python train.py --n_layer=20 --d_model=512 --n_experts=64 --experts_per_token=4 --d_expert=64 --d_shared_expert=192 --activation="swiglu" --moe_layers=[0, 1, 2, 3, 4, 5, 6, 7, 8, 9, 10, 11, 12, 13, 14, 15, 16, 17, 18, 19] --router_score="sigmoid" --normalize_top_k=true --routed_scale=1.0 --balance_loss=0.0194 --balance_bias=false --init_std_router=0.0217 --lr_router=0.000726 --n_head=8 --n_kv_head=1 --head_dim=64 --vocab_size=8192 --norm="rmsnorm" --norm_place="pre" --norm_eps=1e-06 --positions="rope" --rope_base=10000.0 --rope_fraction=1.0 --qk_norm=true --attn_scale=0.125 --tie_embeddings=false --parallel_block=false --init="normal" --init_std_qkv=0.0215 --init_std_o=0.00339 --init_std_up=0.0215 --init_std_down=0.0024 --optimizer="muon" --lr=0.00849 --lr_mult_qkv=0.5 --beta1=0.95 --lr_head=0.00541 --grad_clip=1.0 --warmup_steps=50 --schedule="cos" --final_lr_fraction=0.0 --batch_tokens=131072 --seq_len=1024 --doc_mask=true --z_loss=1e-05 --train_tokens=1220000000 --steps=9308 --dataset="wikipedia_en"
Below are experts of layer 10 (counted from 0) of a mixture-of-experts language model. Rows are named router (the router's row for the expert), gate (a neuron's input weights, with its number), up (a neuron's input weights, with its number) and show model dimensions 256-511. Each number is 500 + 25 x the weight over its row's rms, rounded and kept within 0 to 999. Numbers have three digits each.
After each expert's rows: a language model's description of what the expert responds to. This comes from a sample of Wikipedia text that the model never trained on.

# expert 12
router:485485523524463489522550520488525461523481507463529476441503490494487480488517553470470518523510523503541510494479509518481525500517456516517473480514576496475502492538515483459452497487527484511558512458510496497503529525482527491479490521529446491537505518511547509493497532506518538470533520492506522504496500471485526500470544494488512522467507487492469543523530494501512508496484469494442516544461501472487513490499513487477508470490543512471458533482468482478499513483474490513509494470502505491461479452496484440515467500502532481481524527535533512538509544463466465496499513530492493492494521505461468499541516517528500491535463505523504519527521502535456479512514469515489495535475496515494511535522533507492509459524460453513505520485432520555484517479529490
gate0:452499461543468510467529520494510444505481505480522521501479479496516570486506441525528479512487574491480490458506517506505515497534485527516449454482495557455494486464475522476520495530479481534511527512492511485504500504501559507485516508448479454547500468507500501547502478499524457508497488504490488494457513467477487497492515453466496478480508477487483499508520512506476495507584492518520500535468475488478460459521487527507509505515486511483497539540539507529445446520513515479538469487479485523538481457481481486506544448477480476534501549481479511539480507486477509494518497499526505492496485466494505514495476542485498499477504504492492500497473506490489458483482530512489522497477494531502502477508484490493486492531475512515502478502486511520572481498496527
up0:520465472499512486446494432550486543494459468500490469490509496515468483477501454513485465486510496477522505553505515478515552490486481499502508501515503456496478531514475473536529525507518488503515490498544551522502515522475471503485512492497504536507494474534541468463518501469452514483471511499496507447483522492503560519501477489501493471522535483495504498486550486545521495521461470517496489517522478475526511512516547482502469511505510495510485502511500480500441535505476531527492536514449557523518499518457492473464491479514499530504497513543534493476506518482495478481565536505521525516511507445477515481491507505490502549506517468504496453514478516485506499491512459513453471452504494473507476489540533533472548545489537501500525494505516493456515518540507464
Description: Word pieces like th in Something or Nothing, and mon in demonstrations, plus direction words north, south, and articles a, one.

# expert 17
router:472565478489446483501549465507519465559505506496490499454496470491474498459521516477511507546541473530501501524491505540477516526488486526518500498517498478558516524548491481500512483496476454525519528448511487477505544540486502534509513555495484506525505489506545465521531523527545532509505532493483542475452541480471519504459513474514487487505501477506504499502545521497519536476464511484513513501468468505491478467487503482488522484505503490478506505490519496454530532482478485506541506479477511522512480502483497465556510508509517465467504507513534515469501499482486481487482462487523488487472547509494518548522534491504502511472506484504504514563514482511446497519502510505483464507461479475480487469509483497495495472522473489541537533493491500532514513465518496
gate0:508505518486460498486533487580476523498520523532531492535496468479479481501510517483461454539517520495501488480486491483532552500494538471492529493488464537511492520529530482547540486508493481528501451490502560497487490494496508523503537523551470493508497478589528501508527515447524494473512515440546533497483518496489498521511488504455514497498507511547512492559497498540500539462526517504506516504525434503565495543472487521482490527479532491515459468493513481487490512506503490463530467488485519528554505457485544470531521498467511533498496527505489516483512513507523505486503488469508495475484511517527491491524518472514465515480473493500524458473511534537466454524477450466484521535497466510496445502491491538517533475515527493496533514534488493522491482510499499
up0:502516467512490488457494506512507499492544526521511481538531500505490517527504500491518495532557494534480503500492527476457504463524523529478489502471464486520508496492522513520543500478542501525514451514503509502502452523522539557510469535512441498530538485491478503507516479473486493485485544501516535539493531507468497512503534520475525491507519508515487484492513468543472516440562505500481470529492475504504511489475512505496520537471527484496481440475453479517510512522488484517465497453450546482477471463478476463475483494539521532519481532533529490535522465477506509512501487486477486477507479526515483488498512541502449492455481437512474510485483515503475527473485515485463437517496508500485492525498520520523501483526514468512537474531460517511505509510534485
Description: The preposition in after a noun or adjective, also In starting a sentence, during, after, from, and month names before dates.

# expert 19
router:513534506484503501452521545517529474507509464505489455510514509474485490483504514498456476526554514498536503515498505555463528517536485513509504468487528507461546464509479513478474483552502468538496507484461493500496536528467495511490481501495474503516501546533508490460531470505495514512545506509508479528481473470493501552435529543511478505499488494509526520519555496492513510460455486474484530508476494516495456466507518507505493482482456471509511520475476481495502496500516489472539491472505475514469525504484517487512524490437524507488479508490480484464486489463452491487500488518463505515541508489507497504545495552537488492507506521518479475511521512542445469542547487490497507522469472500482523479504572519512467476534492486535523487495490472530478530537482528
gate0:515535502514485489493489524456477520483498555496451504501492489527489493519500512512495568505495497505535509528501549523486492490516474473488431523486539427453476464493499491484492526504527501519528486500528518484482468503496501506493493439515501454492512480454507455521558540487512512472438502493484493498504453502478519533524510474499529506496456499524499484488512466507520462500515494551461457471511510491466472520543516530487533496471478476475486488530482472514536480492505478520516531472473468530508464498516500483469523525487455525486505522483504467482502509494498480487525510501458534458500475521508494517489495497524509554552512465542454456496534537482508508500521481525487496538517487518463502484459471520491484507503468488548506439459505528517563499527536549
up0:469487479524478546453480503516456531529529554504498490483534470503495468498501505515529509514489476522522483536483463511481549463492491500483454466519528506481504492466513497513441521484526514552525505511515506512506502475465489538490487480455524453524527505490511516530520539537511477484494488515498508504460504491524496545519503526474517512488501447513512526480547498478494484496514500490507469519501456497497469500529496515477499495512456538501552501473546473501469555521487515523543512486512508505533460492501460472447518483473488521503527516468494494504512533467472497508538479493509503521470485505465478509493492551482505492526533527496536509494572538499478497496495503535504476497492475511456484471459536529521441509470493477504523498515519472475516509504518506
Description: First names or their opening pieces, mostly in sports tables and name lists, such as Robert, Steve, Mo(mchil), De(jan), Ja(zeman).

# expert 43
router:487524513466484481464521500483508482503511506472478471500501481479435480509558514493475518486521480500497487543513473549465490527523498481465515480519489470485540466531489496497515451518475473516498500443484475455507536512477467495474502518523453495519509520521543486467525471509501492521500498492516479516495471488469543521465526504478475556517520461501516496503529488544563511530481493505477484514468484525478477473477531499476493498508476429485469507501479503470500511448516490506503470505514510496502507469444507451470518471472478506444494478491479484529486482460455474472499485540470484497513540487504468543548512492493500477489482504533477472514510480489457551509475470528531506519450508505474527519495499492513478465482474468526510498480490490521515508528513488
gate0:453511503495531473511513525475457516500481511526492516487504512464491520488486553502495529545451514492509499530485481471498544449493467504451512525495571481558507514528532515491473492505497476500525539497486507502475551491529453520487514561491465520516497567499504521504503445503486514521526518513513526492508524511479482500493516471504518500535497496493485536503508468534517461499525507505508479526468535500481449500526524545463530493494535487521545501463523506469530478458531461501489508530513453477497492463469472517481511478458485533490548514537493539541469480480491464498476480493479476487476472504480510480497493468466472513490484448522536494512485486473484453518483505471516540552498521500504516474536488505510530484496468504514508474518476443547494517517530530
up0:577524478515512468481497527499467445470531506428473494516530502481466481540464504509508486512499485524478491515496486509512515474504502492534453508481529489509501530527487482493504554480486491523475485486505478502489494550474516510454490514496488476509486463470502505472485459539508450533520517495489487532498481490542523482484509491528467462521461534468503524477517523489482506491504551539524497459515511533529477483496468524460512483464528530506554507505496519488523531494526480508540485566506498479480482479523484541494447450547525480497525525486460512469490447494531472493529486527461489463497462506510517483490465501495451473526475525502513467523489490486494481495468484484474456495500532510518528464507498535504491513484489507520492460509500486526471530499530511
Description: Given names and surname pieces in tables and prose, such as William, Thomas, Jones, -ford, -ley, -son, or Bre-tt.

# expert 3
router:482533491519509477463496516507551461539505494526477447454499486510508480495498509483454492554523471540511465539483479503509486519552483501488498478524510459471491483508501517486487501508481447512510495466468461480505554542467508522488492530513488454497520517521544515460484498475514523518515513507486513505522551475468513557477525507463479493523513484522518525470542483485489482511505483487490463494478475501504469502474493515509508474501466476486532479474494492476468519458458498502515473496484492486467502484450492453509490499479532455498485498502490506489501484472482496483497521520485506530528564516507531525528485528514464512495521506537513480535496511528463533519478501496473519512451526480463499465540543537519524457495473453506540490514495503525492518505451498
gate0:529514503480491478504453501473528495515456510514415466458512479489459504532541473490512514524487510500512480507465442479517469498510542516509486511536511491500512504508525486502446540525486536505519491471498491496519486516509511523528506476518524529515466527522511487467463529457482526499479474532530512482509519495511520544506486454512489489508487487531497496551524507493482515498477559506513516511515501467496479524490506504509504533514514473508497517506511498493467495474478502492496529521535524455505464516465509477482473477490524478438473489488510460491488508491503490446508569529539535495502526501486528474491524474551507520487520495500515520497515532510487456568517482500465497497487458553521498474518467502496521461514477475464514495515490486502517507500474518
up0:535512556436493465506518484535488492519513460514535525519474537527543553454485510537514473432481517533479525498521505517475489511504495481484541525469551504527519483509530526491494483475471516513525505505516446487515473506515556485522516538486520521517516501494509522498484482561465467512482578501539517486499477521490472511497511519536520502504435498469517506512527478508520535504493504536480502470472516475495506529489522501456525512491468494500494475478520510530494480487494509521523491475526473523538497488556528527492517501527443524553505539483475518502513488512490482499495461500509509520522461498527464465484525437489482470505505517487469523502516464493476550487474503483517477480487533513464461509488503467503484485489502481495525485528524504492459473517517505
Description: Subject pronouns he, she, it, they, who, which opening a clause, plus name or word fragments like op in Constantinople and South in New South Wales.

# expert 45
router:497518464494509493479536505497503494512515531492484464461483454484496506519529480521488453549500531529532481514506480540495497513514499517518532503510512523473493440559503502502520508481507492505500520425457482447517498520476495527503482468517442540514502487501487511510512543492534514518514554512504550494576529471460485500501524527487535487488485463511529540473592485491513508484497495490500500475450470477480497480466532519465504507533480508534470540459523496531449520486494519499529516491476516493472508474475508507514491542481516446492465513498511441514514495450492518457494518522504490535494526536515452481465492489510492450521513534518485496506506509509467494510520472516541481464478527467483523537532522484507499479526478494497556517533473516491486526486472519
gate0:483508492519537558486496508494513500557479563478509523477498499492520478497501492541502514462468549473508511515473487487502502499465497506507502478458514488472481493489496550479523474504476528496506507506519496504513498457512501451485486518486493503508499536493507517513452492523549502450476515544518548467510490484494466500503523484463490483506505489462488537482496457508493497490489503505531505418489531544542448491479504494487478491529467448500511510484456493505521481506466494449554492485501509481508473480526508513459517504494537483525496505502488470532513497488479482507539508524517476544525516498510504505491485490512468467508485499528522483509541511552424502512501557515553483524505534497529486496513514532526517508520521495524509536507517569482522511446512521
up0:479482449458497525447483526497522489523484501496497514474479486479523490517514518486545532471490574481468528501527452496488535503429495504492470493524525517426522481492517496455488503480453512495529489494530502518503520475513523490508497493500474482556476538516492536503503482513541479490500520555483563501524532446476499529478505510470497491463513491506468537479520487507492481493499466532477473429497530499535498505468519503469491581529478459508493491501475503493504478515468490508515484463533485494500497488519502466475525530506525508559475492514474458512530474488519448568529512460519480482512485522503507497507503477501457491537509508498529495499478488502465481504541541472531469491462511521518491501545522492526472516482510488526503496512501503473499547511512464
Description: Bare space tokens before digits in lists and tables, hyphens in two-and-a-half, and prefixes like dis, ex, trans, sub, mono.

# expert 1
router:502501524478516461462524489472510473493514477503502473490536452485476514476546529507458514507514484518544459517447511518491497519489500487505461444505512511503515476492468487470485497516504528504488528514480460483522522479446494496508477485479440567497541517508566529490520502474457500495479478516496484500421493481456527511488505492484487474516490458506510482527552495472519509482513476484503505502460489527456478479473497495507493523532494442513533515513505496525486505494533495513516516455473494514499559467477500450538486480458530448494495489537491489523536483471501542466482481477529495506515556531492459524543493506540485469522535523491492477522521502552458469503509518523498473520469515503488502480519490479510481452519508461503517522490458517519463528471498497
gate0:512485496544527500512482507540493535527535509476503502496496480496501523516511463483485518509484462465494515537480455483536570494534509475501521508540434470525495485498496468486503468489522483483474471472506516492525500466484462490540521528500497540520505492498503496477492527485484493496493516536507483486542484500516491487517504518530507511502507504484515527555489518476532489474552505494479462486498514511470526476506497516557523480461498519520511496461519497475487495477532481475462541443504520478526510473498541490540574558508493488507526532476488541496498505500492508501516514446468478505498566484526490459480468487471487523523451481556502484535492561541470538474472468512566546487507489543520489463487515472497505517491505495471509484505488480446508479491483505
up0:518496473454485505525504544466455461468483476531495499488484559519500497480498514522558432456509540492470508481512516486485503485451475533504497512474559500487531453499465523510490512493449479513491508514475461547495466474472524488503488547482506505505487522489514487499472444531462490482522548498473524502465528484535473479491506527484502494521519485522535517473479529470523506533456507506527509502498506453515487551485476515482496517503477500538528493532499546541498528494475544494492496542477469579421489482515459496473488505488537528515511476470442510514497474526521488489436527495480515480518477479471472500510490515537546524475463526475486526474496498498530494489534473499450510539471512464488534539485502530516495505526487526530522510512527492543511485491502548
Description: Markup tokens opening lines in tables, lists and headings, such as table pipes, bullet dashes, heading equals signs, and following "The" or "List".

# expert 42
router:472522546479468451517511484493537471535494493497496470452512463497468475509513499506456556524505490516513510519509496518460503505475462480492488501519521486511518485510489522464485527445541476538492504545485480492526489530493505514486478491506466497493500480489542520473532515517540500518523472510531477511427490454451575518472500475495500510487529463533480520541538491478468495497489473480509504501459470540495478498471509493525507521541507469500481483488465507467491509512522486515497489476464483486475503495482473472545508495513489470491477522519506496505497520488473506475492450515543486509546539517513525560537513531501491452517544500507493474536502501526443493532506495536513461497499485474494494515489517479494493496517488472508529515515472558505472513489515522
gate0:470493513521491453485498497460509491474487498444514539479513474486532495524463477450507490493552472480511497530477502524484506542483536486509490478531492528562550502499539500550479517465484516506496507492524475504493558477477481520514500519484527525537464455540494506560490483488506522507479525516539478450518482503471530513546509498534504521490475510482437451513494494476488491494520485509515537468489511518456524485496496496532482517524514552534466466464524513474487501527492499539525495496501499445506484514474522528470534506500530465441518482527495488509483521475517509436538526512511508515488501504487490511467453551485462511529489486481500506514512507513481539477542522550514489480462528484503485510509436503481504509502495503453492503493478491555528503532465523
up0:508464511487548512574502514553509497514521499530475461501539503478464489493526474501501529526497523523507513527514499531498512482523491491516499491519521499506483509497518507519442531517547473485514471514443515504529479488510492482464500470507512460520505520485508522458535444502519490484495477484519524503470529494516483495493485470506499502515545501527517555455502485504519545479422505478505472512488504492464496518500462489474509465480484456498539531535485487524541468509535521455516535539503528549500474538523466477536448511491492502520499502506488517505502533478486453517495499487508521466498498529484517514522532492495530496499505486519484517476493502489491502544530447479480490507505457460479496478488502512499484505499487484521478441491512468446504518439454477
Description: Pipe separators between table cells and header columns, plus ordinals such as first, second, third and Division.

# expert 10
router:507501488493507487486528536533497496546488489518486496458495505476502474488482505506503495514500517506509476506508492491485487489509477498528478502518471514510509480537492511459508498533518483546512469398488484476508532533466481486509510505452493494500545507536511462515482485469483542517525521464515508472510486457489522498460547485521515494529473475503505524543553487507464488497516507533501499529474479515497505490517487519491493524494478480508494476480494505477528512454516471517524500503481490469467505507486456504511532483476495474492505544495521523450485504439457504473471510496519485482500509489500515506574494519505472484501462490522503521538541506513467491509498545511527509504470503486486513497572516488493470425510490468506539494490492473547503494529511511
gate0:503508508566524479515455497512500510502500499466469535459514477485554500486508505537500519521520514505520489485469515491499500460451487531529518514490476548472519538517557510520522450518504561493494456508518492519521494538462497480483476555566489460525477500494496495478484482453505530510522485440509498491479500480546505477501456477510512486517484504495446505530502525510469481501504499568518546515500514485556506459502485551492520549485513519485483491532510500533478518486515520531447516498506498457496504499510501487478496538507491483527505505529451498474459424483478531496496521507518510487480515485490493481502534453506562503511501484491492537483474494529458491494479563494546530472507480489487522494489516499515537524506529487498503512455523543524530531504535528
up0:463508521556479455481522517486478519469480516486502455500473508517498518517521490546471498524499499529494498498490466514511520482551472509487538513500464522468511533500481479528448497525520517489559552495524513484535505480500461478455516491496495539495432446507506501477523512465501478507577494471494519475492479505527488449504482502486532501499486500471486487533475555509533497483502508497482531494505502524492481480504485499498529529467514460506476497557504486499533468496464486516482523464537524503499505481508534518541489483479504481505549523513492516481515438464494511506451522488508489531520528435520523542535546466512478503503505533472519503521512517511479459511502471502538516496506494486507484500496475502510510492549465495503437512508482494488505466520495510
Description: First word pieces of capitalized names and rare words after a space, such as S, D, T, Luc, Ch, Gen.

# expert 14
router:481511471473476527480453536494521481551510458495521456475538486502492485488537503541505493513539504467504479493516527536485503476488460476539467464510492469493493456485472492498509495490521491544501494441457439468500553509454529509518505532517491497463489505494497482456512480523485508499488532516500510487511496487452502508481512542484467486486510464476528491548577466499479533496471462509533485531462453526488506479526491486519493534540503490502518484499480511522505567487478467501525488474501479467463527458469440494517523541507474514472510503505504515539491506454489496486482466470508519495522543502500499472524500516475488481542511499494538492527494510484493516491512518513493514513451483491498510483539548524474466489502457473509552489543487489463461496507487528
gate0:519449509481495494514474461504470472461529539427527518509487486497498520476480514499520527537514493542474509543484521502473549480489485478511496512479499459480471473486435489492522527487482488484523487504474505533464553493495518484531502497512516467443466458528514488486517524482537466492492522519498476460475533480490504524501491513529523504519496494475507489514488478489566514520526442519466505467508458496481462519505506481520477512511553486536476459477548486515512479497502509473493480509493501530444481489509500507532529512522506482517509476555547485493523523511499487507498522484545523513502547504480519488507482472482509534479480454514543511563518519489481488511517529490494506546500475516501529526529486511496509515516493504485506518503504547486514512464521531
up0:507524496466476492514545504505532483494482495544514481492474524512486519553518471522491495499515509510514526496486543499475480494496501537500446500528460511508524483515497472490469537475514458472497448497534488486505490466507516495550526467477521479461488464539472528495530534564530521524517524536517541526488509515500496489476508528517556524501513514526480520527493441461488519523541466529481492509510537485536527455490507458507484503486546507466511495465510484488517492553553457535498472507481473484505502511522489455532510491501557502478507498503506502442524471466531483538468518465521477490495492535542491457509503480519472550496488512486479511474469502472512516496478479420486465508486522533476499545504491535453499473498518478535499476528491471493462516541489522
Description: First pieces of split words, often prefixes such as ex, comp, Pro, re, En, as in Examination, coexistence, engage.

# expert 53
router:479526468497504515478499513521536468524478500506505498483490473500502454468506512516455542526496516489527515500530487532500538511529475501498531466532523515488513472500517497518512496507496478515524511509486465456516548527486506465462472498469479493488494475554531505501550484530514525514534460513484463498449475472483512506480516497504483527489463469526498503482554486525535529486466488487503486526460483520471470472498512501484509515507485459489451513495489506482502528486496517503496490469541493477469515496489484515496496493466552484468474534492488507497489516463434508476474495514491543510495550507475530572520502509498482477533525507466512495512532506488476498518502485539500499506478485525491469513467522519519492458523473498509535482479473505529443495504506504
gate0:521491512501498517488492484477526483515528531525488519506491472519522491524500484553465494499488500480479496502526484471478466485482469497459499490458515520483466496505473510519509499495481498505508501482508522466522513485497481540438463460460517507544530492499501482486513462469501500519438531516469477441528494507511488447492499489483460512521507502461447497504520458518505530490461491438509513473479490458446490461481485493485544447479504484497510534489456517497533515531410487512520461485441499530552517513475526528520517518505543524507451508532519501464488480490476479497542559459511508497519533508510488497507483525513493511529509547514440481513455480494458521504529535511499499499496498527499460511536474495516490519540482495486518460475565483456516499509509484
up0:483464472522500496529500516493514505525497514494455530533457503478527520564507491517501482483489433522451500515498508508451494466466511487420492504501483507487465500490465504498484537484488553514532487489465531473536522500516482487479521456494500510455486498548492527496514480515522499513485503495509458493504545483463478497491500458559512516471510517495447486511538462476514531494507512481482516481500470495472492471503540485491517477521496465485514488465478509475538470525492553523464463480454452516535514491522504513511465548481508425488522473462538502550459496492507512467525513535518524510491545529466471447502537523494540526429484504515443542475497508501484510455467488526509494454499493511488509516521492508509538495466497477469508502519466483478518507514515484
Description: Sentence-final periods, table-cell pipes, and closing ). or ". in citations, plus by, By, Genus, Species.

# expert 29
router:481511524472478523474515486526486483486477502493461476460518493490498502480556488496502529493500510494508509516543496538525506497499465492510526508481516505494482466497509489529460481526505508526519505445452467469499469515457549497480479509502480537535519501511535497470490526485516566475521563512506479453503482480502510487454533482548503533487480471461492523455539511492509539492498496479498476510480486469480539479486509488533524481485533485505475488475501512487489499492483477521537467517481508465492502510498485480476502469496473528522486524495517484498515500467470531490486522483522475485510487528483470480536529493483538488524476502492517490515497539498495527481467500498515472552457473522485509497502496485491487462503473480507530561523474499522509489534526524
gate0:492531534498528487507514495510477504490498497475487491516531498499483481509499458500509496465494487528526495512485544507507516534525512522474512465520534516472518479488554504490516508505504506516478488494550533484461474445493497481494524491493480525525554501541482549496559535469540517450517484440481504425527484515477512479518501473528506487503487511504539517508501501503511491492526531537525481443456511482484539517480473501559465501502506517461496510531485478508498491465517495518529476542505507489518513534507510513483482492461497490544536499522489569523516482477488482502501516530452547523498494527492439530493490490482475501477503459509536515479455486496486572448536507516494486513537513478498509512515470463474507476505523467505501513461506468497522482543497499
up0:514488497502532489499492514522526496496497438501503484484502528486498473521472491536542536473482485535491560480465501530519474488506519513520524510475467528503457522456535495453495462501511528533524556496498527497516503524479512484516517526483508516439472454490495486514474475487478482489543475586483462485508506506510503510522509545465517516502504503494505513472510524494486511450457474468492462474504495460530527502500535470490460471482497518510504509471515445505504517477565476507490460523531475498478484468447509489510505527498520504492497491489494513512526507496486469506492527499513533466523472457468492510501483470529499549455528520440510485482461537512489475530478475507516486494489522449515471502510494485529520462485522490493514496486529507490513508523475481
Description: Leading digits 1 and 2 and decimal points in heights, coordinates, birth and death years, plus the connectors and, or.

# expert 13
router:487512484519509509461470533478533448506507524513473449437540472510460515536535510499470558538513498499516492520524519513524524507502447496498495507485513507526498506521500494471474532558483469501510506469503529500527518501495506506526439483482486487522505499547533498483510497470509524472499488486477534508500540456478522493471553518493502491511481478484497531533524498515501530497492512502522504511488469519512478439507465500509494511515475522511516509502525524476502524475479491523542458481480542498510488505480469486554539489445530431499484490516513503503526514485458518494480472486507494515469506507513446540518519509515486471493500483496511500519521493505442494544502481543514516471473479496518510533525501517481504466521478475495538484489442462538481544537448551
gate0:506471526476538527491516502491471492472504481475495499485476473477474500498485503498474500512552516517485490515506544498531461505505525496536479469470531486538515527530496516506529516520500474461510521499523508476499473492443524485488471528559506507524529474516500522459511493505526502504491524495517490419485517515470493484504513478551544494492504485512505528476562513542516516488483534512510462489477535532476501498514446508481452509479469469479533477523535571530531501497537490561513503517500518453483474489516536529508541500454460456484500541482473516553517517479459505459493503445503477492529449435479486479485505465496474474509493482511493509490514524473493516489523479467500487512483495512549528499503473501497522505489490475532485549523484509510500529539495493
up0:522487510505524549516522485499465476485544526481517516486518464479528496509507487474477506514500530483517463470514463512521457516473516487489500550455469497466502534478505462512499541492525493479538474484532466524538436505512530483493509500529540491515476500506494499482534492503536471516509523483516528450501520494473487491483509475514539495476506494498476487500499474490511492485477506559504481488521513503496553481488498542472479529495496509525531483513477524509511532489484484480470537513463536464482479451475487471450480487500517452499504512523498541497551508469489472562586501472530479454493485513511474459494489446545500495555497464489510539486479521495537534490489484480454508480517489532453523517517485477475506492485484471531471485522504518492500516514509533
Description: Short syllable pieces like in, an, man, lin, often inside names or words, such as Vinci, Banjo, Mingardi, pinching.

# expert 63
router:471476485496531472432488475489495477492507506471502459452514493496475497503549491504501513529524547497543492523536464499496513508501457504542531480485491491507480468550505499481530507494510482482527524474491450489488554504462478491478512522509439474502461477531531449487509533490503539515517529513520540458487483469496502487471535495490509522522511462481513506519547508503498514538496467509507489495507449491508504471536529476479525491549482487490459522490496527455481501485490496524516511499494510504480479481445507477506508457483551494516497486518513473482494472481469493482508496501493494520475499488485464473516486482474482488512469505511508515484538535554445532523513514483487491498477522502505518529485540503518502501535475487543554472501443553511488497549489516
gate0:508452503496513473454521508544470514452467517494487471517462508483479478510538496539476494514507516465519518464478456533511533518541467526492471536464450496534479491516508531490501505504547483489532510513528476484500498465491527522499485512475484478476529502475494488517510462454510524490489489450523505519532526492494526506496549471522528488468484477514476482536522503514495511508487484518510489500474508480526498509529537530507568509488522480482477453465480493490499513513507531491526509468496502502454519472470464489498486464500506484514466479520526544459505490481504503521508492490478462492508517476544498516511493514515486477508511523532523513473502528512495522499508491523525562503472512497454520510539495479548530508524522475497523509509490505500492524470537503
up0:461449499470512481434506497490484547480525517437524493479473456535532488511498524501491505552492534494491522492486485491477485523517477478516535528546469507504448520529492492513546507475564494485504490519493485509505539463498485456468499531475468508517527491517493503527500504460515485457491500498506489482537530495487521486503541467503520521535465513490453525473521519494539449521486503552490528466493535483491513552505506544484495472484478496498525520499485523476489478510506511471479522506526517465517488478481512552535475505514506515536488440535529546495518514502484509476477501524511514460501499499567494495475487522501487492513478511520506497488453545497447459481535457505498525502513486483512509542513528509507501509530527475491506483473501488526471512531518530
Description: Colons after infobox field names (Materials:, Height:, Motto:) and past participles after was or is, such as held, located, released.

# expert 46
router:511476498472502515467547499495530496503475544512482482509508496471477503515519524479479504514548481548520485515488521548476522512485508525501534478472534465468506511493487521497469468487525470500502503456475515502488502521443514514500519515474479503472512509535545476493481496521516517479477484479537500501505476456486522527473542498450518548507540457493470527500550465486516561473472498432484473488487472497515472463476490460502458506491485490482469502489494454506511532470521525494513515479517503485459492501487478474539489531492518491525531511508488504494522534481469496455501481536488497511494497508506487496535498489510482476503496512475495481537524518527469495528517498528494479531450491487444509496491508495476508479543452461498520516532497532553503530522448504
gate0:532466504486548461549487514495480503493538511501510516464518478484487517489474470532480499537532451536491544478522469489478454513544479561530533468458483433536497465520493480465456483529484526502498484484518493484499520537443475511503468463561505498487538553524518504518452497505475480521503487507497510493537529489490519528503475516519513505514490494541521490496524526499512504510506492497471510477477484517507479509550477448538504528502528538512504502521504443517505465450463478485433498500458525544490529509501497551481473500530532494510511481536473494500498532494508489447530503486499490515508504492490519494512483500476456525494537503483521490546471479523511488443522547516481501507484543516437431502506495486510482517485513504488516495500512547484504498515479463
up0:495479530506450534490472556470525544500463510482497511466462504506483497515476503555509490475505487507511496532455499482543480468517482473531525538498509475530498460519512465475515473527493510494489481504408459491489532507501454475490499496505529488496473466513492535519513542478523485534473507525498470470476494511508504465489499518485495496473489473478487489517533475506493510518535538489527515493491515498502501473560517500513517497476513514500508523513507501471449504517519497556523528454486521461490519489510489491489514487494462489421485456453499482522472503519539492486457473529472506514517520480518477537497568511485506480484524516503515530492467470501529523496486539488506493480501505534515537529521502481502467476478506507485517497546469464507542517465462524
Description: Latin and Germanic word endings in species and genus names, such as idae, ensis, us, ella, ius, in taxonomy lists.

# expert 25
router:503485517504479479447516511507524490509457480471507486446536495458479519516475514507495496539511502533516484536487499515483514483457483496512532512501499491459529483491489511472521492527500499505530462433496491508466532520469471511491486499505460518486523470543503503506485516495501513484518507473514508497513473459468556476457532480486507530512512467497483501522545521471469511502512491479476500521498452536494508492453480530505479497538496500474473500460480526446482547509511485536514487458500521501496503497480476474535503505471517470510490518505507506478497513458493468461461498505547509512484542515508488521539513504497496478538510512523521480504537507535469525514503540523461492468468503518497529525493545484536505471525474458502530493516508484508473506516494487
gate0:462459533455492504455483559464530481482514472428530502491523515539514488488514488510492509512506510494525472506492494534471486518503474467529490473532499494525500502465513493505543523539489515509513504509475481441492494481526472516520499484490519505494519521511482506560496516491523483488559512468548509482502504485504494473492495484516558504498501506512536509498522447491497514456539522502498535502444485512525509502485523465484545506502483482499487513521492519559462504504489485492498478491524517520518507510536514503481485466460485479469511505493505566494546497479513512519488513511463532520487479448498519495505461558505499498543507472461517466497508523489504505483494526464483489494525536490453477527515502498502516503539466491504524474510503465494459442506505522
up0:531492489497499481529475441517519522497513528499483520510465488519485540537493497536475473490511479508482530495478508465483512485462521504497496498457520551477499528507515530456458458498524446522509520513493494474531481482498581487505531510490516471487446467502495472447497494463512508513485526491494489472485534476446483514489514519507509457481495513498455466477481536471526499490507473452487461511547503470514476470510503534491515506478518525526495412507498520461514475512449521498464514529513503478526497508508484541542517507557543482512496514501475507529475503505506498500484526492537470500544505531511491510493501462555473529515529510538527510498501497521487497534500480503559495483522507512523484483462506493492494491466469525484485549527515527513538499480487497
Description: Single capital or lowercase letters and short openings beginning a word, such as the c in o'clock, c. for circa, A, B, Ch.

# expert 49
router:435566506484517470474566484508525481535511473481479481476513480519480470517528496508494516504567526534521471531472498540488504506495471544512495521509483483484508479510489510473511511545479466502490517477483456468520546493463517524493495549502439482511506460531517497474537535481505526501491528448478500476556477476501525485496535495465503511495470455515523504465532482470515530517488477468461519518472490536494507518452578470497504473462500466502470522481482487468482527498479493485508475494483509453491516488445507458507470477471527490513499519498501508484471493481474516476439530471529521489524544476466469489500514516494520477496522504487516516516526497521458490530507485507504530518483509472505498521516539471552480463526500475488512511487446551533505524532527483
gate0:514488539455503504511524541502512501506493494548500488502481499529484551543535506513523512506500484478495515485508491490510499476503430544489501517492518505449558508523507472548500485467532496491517553489507496491482536515504476525543487506490453487466516523512525486503508509518510489528480528491489528477498544487469480521508494502529539508537503516515481502485523476499493498512531507514534511491521502549466487535468579481559465495539515511507497486491473500488482519499479512540487496497471492536508527468497515483494479485448503536522459501485536533536461525487514480525512534511509499480488494534524478487510483504503486506525487490524519474502484517490528502495449541503443485483496485517516513520487496508522555494455447486535510556493510450514454549518454519
up0:519503495493556515466483472452488534484533523507520503482536506494489462513520511536524479540474480521517504490552485514492493469461512480563495527523499491500517520525502521539508485502519513495490511500490474547480505519525503511495471470512508535483462470507490474515508502471464474497520501501478493501527490467503493465518525531465534491473517455490489521520464505506475498475508495452567453497492479499503455496459453529504491501483510506510491509497507461486501480481505549503498521505500532490487515507478565472490449494527528523463517499524489504519503474512534530491476478495534514492503505493470509506505515474456512439492529478476529484482524519463508484489487496504477519442507514447538498487533510485512515513512579540457487462515582508549510490445490546
Description: Bare space tokens, mostly in tables or before years and numbers, as in "born 1996", empty cells, and coordinates.